python train.py --num_hidden_layers=12 --hidden_size=768 --n_experts=16 --experts_per_token=2 --d_expert=352 --d_shared_expert=0 --hidden_act="clamped_swiglu" --moe_layers=[0, 2, 4, 6, 8, 10] --router_score="softmax" --normalize_top_k=false --routed_scale=2.83 --balance_loss=0.0056 --balance_bias=false --init_std_router=0.0086 --lr_router=0.000437 --vocab_size=8192 --norm="rmsnorm" --norm_eps=1e-05 --tie_word_embeddings=false --optimizer="muon_variant" --learning_rate=0.0071 --beta1=0.95 --batch_tokens=[32768, 65536, 131072, 262144] --max_seq_len=384 --train_tokens=1095000000 --max_steps=9742 --dataset="wikipedia_en"
Below are experts of layer 8 (counted from 0) of a mixture-of-experts language model. Rows are named router (the router's row for the expert) and show model dimensions 576-671. Each number is 128 + 24 x the weight over its row's rms, rounded and kept within 0 to 255.
Before each expert's rows: "gets" lists some tokens that make up at least twice as much of what it gets as of all text. This comes from a sample of Wikipedia text that the model never trained on. Tokens count by the router's weight.

# expert 15
gets: " to", " was", " of", " is", "ing", " with"
router [130 172 121 102 117 141 136 161 161 134 122 119 130 157 110  98 163 123 106 111  99 120 114 129 111 105 113 119 126 171 119 119 118 109 112 128  87 145  74 140 119  87 154 186 186 153 187 132 175  97 105 131 114 139 133 126 125 103 148  95 126 126  71 128 124 173 129 139  72 145 122  94 136 122 127 132 132 139 125 120  94 107  94 114 132 120 136 168 137  95 128 107 120 161 100 109]

# expert 13
gets: "9", "0", "1", " ", "8", "2"
router [157 121 141 164 119 151 134 125  99 157 118 137 105 126 147 150 119 165 172 129  82 127  94 141 150 132 133  84 113 107 152 143 141 127 146  98 147 123 123 119 100 201 104 128 130 123 108 176 118 111 153  94 169 118 147 153 123 101 121 147 148 140 145 149 139  95 138 121 141 126 130 134 133  95 132 141 106 160 140 102 103 135 140  87 115  87 113  77 102 103 135 121 124 119 125 134]

# expert 1
gets: "0", "2", "1", "5", "3", "4"
router [110 167 166 133 131 155 142 135 158 157 170 134 114 145 148 145 108 112 118 118 121 130 119 132 170 159 104 109  85  77 124 132 125 199 138 111 105 153 168 121 118 116 119 140 131 131 116 118  90 102 138 126 116 121 160 123 134 136 155  89 152 131 146 119 127 117 152 154  98 114 155 167  99 112 139  73 133 143  86 114 161 159 108  85 143 118 132  97 138 129 154 173 162 152 110 130]

# expert 9
gets: "|", "-", " the", "==", " The", "b"
router [ 97 142 157 128 111 149 133 150  60 119 108 115 145 115 158 126 145 132 165 148 131  87 163 194  95 169 122 170 141 133 139 128  97  84 148 155 117 109 155 177 121 125 150 127 145 115  97 139  99 123 159 138 128 124 149 116 127 154 138 118 106 156 122  99 125 146 155 108 111 151 132 167 116 131 120 148 131 122 159 151 135 138 123 104 146 126 120 112 128 102 109  98 130 128 111 115]

# expert 2
gets: " and", ",", "\n", "\n\n", "==", " |\n\n"
router [102 110  95 115 109 147 129 154 117 179 135 134 154 110 118 118 133  75  97 124  61  96 151 127  90 146 146 165 145 123 144 103 118 124 147 141 118 149 128 147  93 134 151 104 180 165 143 133 104 180 124 104 130 129 116 145 115 165 117 134 163 136 123 136 125 140 145 131 143 143 137 157 119 145 111 111 122  99 110 179 123 115 129 112  81 156 137 138  93 185 113  93 118 118 137 148]

# expert 4
gets: " the", " his", "'s", " first", " their", " a"
router [148 161 120  95 169 108 110 106 129 106 137 168 144 159 140 113 113 129  87 105  93 188 119 128 106 102 124 135 131 144 103 145 108 122 139 143  97 128 106 101  97 115 105 152 109 135 129  82  76 189  78 149 119 101 156 140 146  92 123 161 129 131  60 166 149  85 120 121 100 134 145 117 140 137 108  91 115 115 150 139 112 119 109 144 123 135 160 164 119 142 159 169 143 119  97 122]

# expert 11
gets: "1", "2", "3", " National", " St", " County"
router [128 110 135 140 132 108 133 115 157 112 182  97 125 149 159 147 126 126 135 131 150 162 120 134 146 108 111  77 114 132 138 120 139 174 147 139 150 100  85 106 121 151 133 119 127 112 111 136  82 153 151 130 170 156 101 158 113 154 120 118 134  80 146 131 119 162  86 146 160 141 138 163 147 169 116 149 114 136 119 156 137 145  91 126 132 136 112 142 152 133 113 195 146 161  94 102]

# expert 3
gets: " |", "-", " |\n", ":", "|", ";"
router [108 121  82 103 125 133 116 116 146 111 104 156 156  68 113  96 121 127 133 126 108  87 149 105 130 132 162 136 146 113 140  80 135 130 148 159 128 132 117  82  99 135 140 137 153 134 160 111 116 111 187 131  96 104 126 114 115 154 117 103 125  89 116 145 127 166 132 105 144 136  87 169 137 139 120  98 139 117 125 152 127 103 114  86 127 150 117 120 100 173 114 121 102 133 114 135]

# expert 5
gets: " ", " |", "%", " (", " km", ")"
router [153 121 121 165 123 130 118 123 137 128 104 187 146 116 110 150 101 137 144 138 128 108 138 129 132 102 127  98 128 137 125 108 149 113 144 122 166 127 128 139 155 126 146 108  94 140 118 127 100 101 138 156 133 122 117 144 128 117 128 149 128 135 155 157  94 122 112 140 120 108 145 121 133 142 116 192 122 111  87 136 100 151 147 126  98 134 130 144 137 132 189 161 125 111 184 143]

# expert 7
gets: " in", " of", " to", " for", " and", " on"
router [105 135 131 138 123 125 151 129 135 122  96 102 133 141 141 150 133 126 113  97 138 144 100 104 106 137  55 123 163 165 125 113 157 110  73 122 113 134 117 158 170  96 113 174 129 160 135 108 147 110 103 123 189 124 143 139 122 120 133  97 124 137  91 131 138 133 139 153 106 110  72 135 118 124  94 154 151 139 172 165  83  98 116  90 142 107 127 141 144 125 141  99 102 119 126 128]

# expert 10
gets: " |", "i", "a", "ia", "o", "ian"
router [134 111 129 166 118 102 125  74  90 110 142 124 112  93 118 143  92 140 133 132 175 152 116  88 156 102 153 142  82 120 131 156 152 117 105  67 161 131 108 107 151 174 101 109  96 116 112 132 137  94  91 127 113 118 126 120 123 125 105 118 114 125 153 122  75  90 103 158 166 122 120  88 141 128 150 119 130 124 149  98 124  89 126 147 127 117 128 120 116 136 108 110 161 194 150 124]

# expert 8
gets: ".", ".\n\n", "\n", ".\n", ").", "\n\n"
router [115 145 133 106 114 117 131 146 167 151 114  91  73 160 110 119 159 113 114 123 144 138 147  98 149 126 144 124 131 135 108 151 140 135 111 107  68 106 136 103 124 123  84 140  97 131 129 114 151 170 101 115  99 135  85 126 134 131 120 152 102 157 111 102 145 146 125 116 118 111 112  76 143 116 163 130 137 114 139 115 146 168 158 166 131 131 115 127 152 131  77 161  89  86 196 149]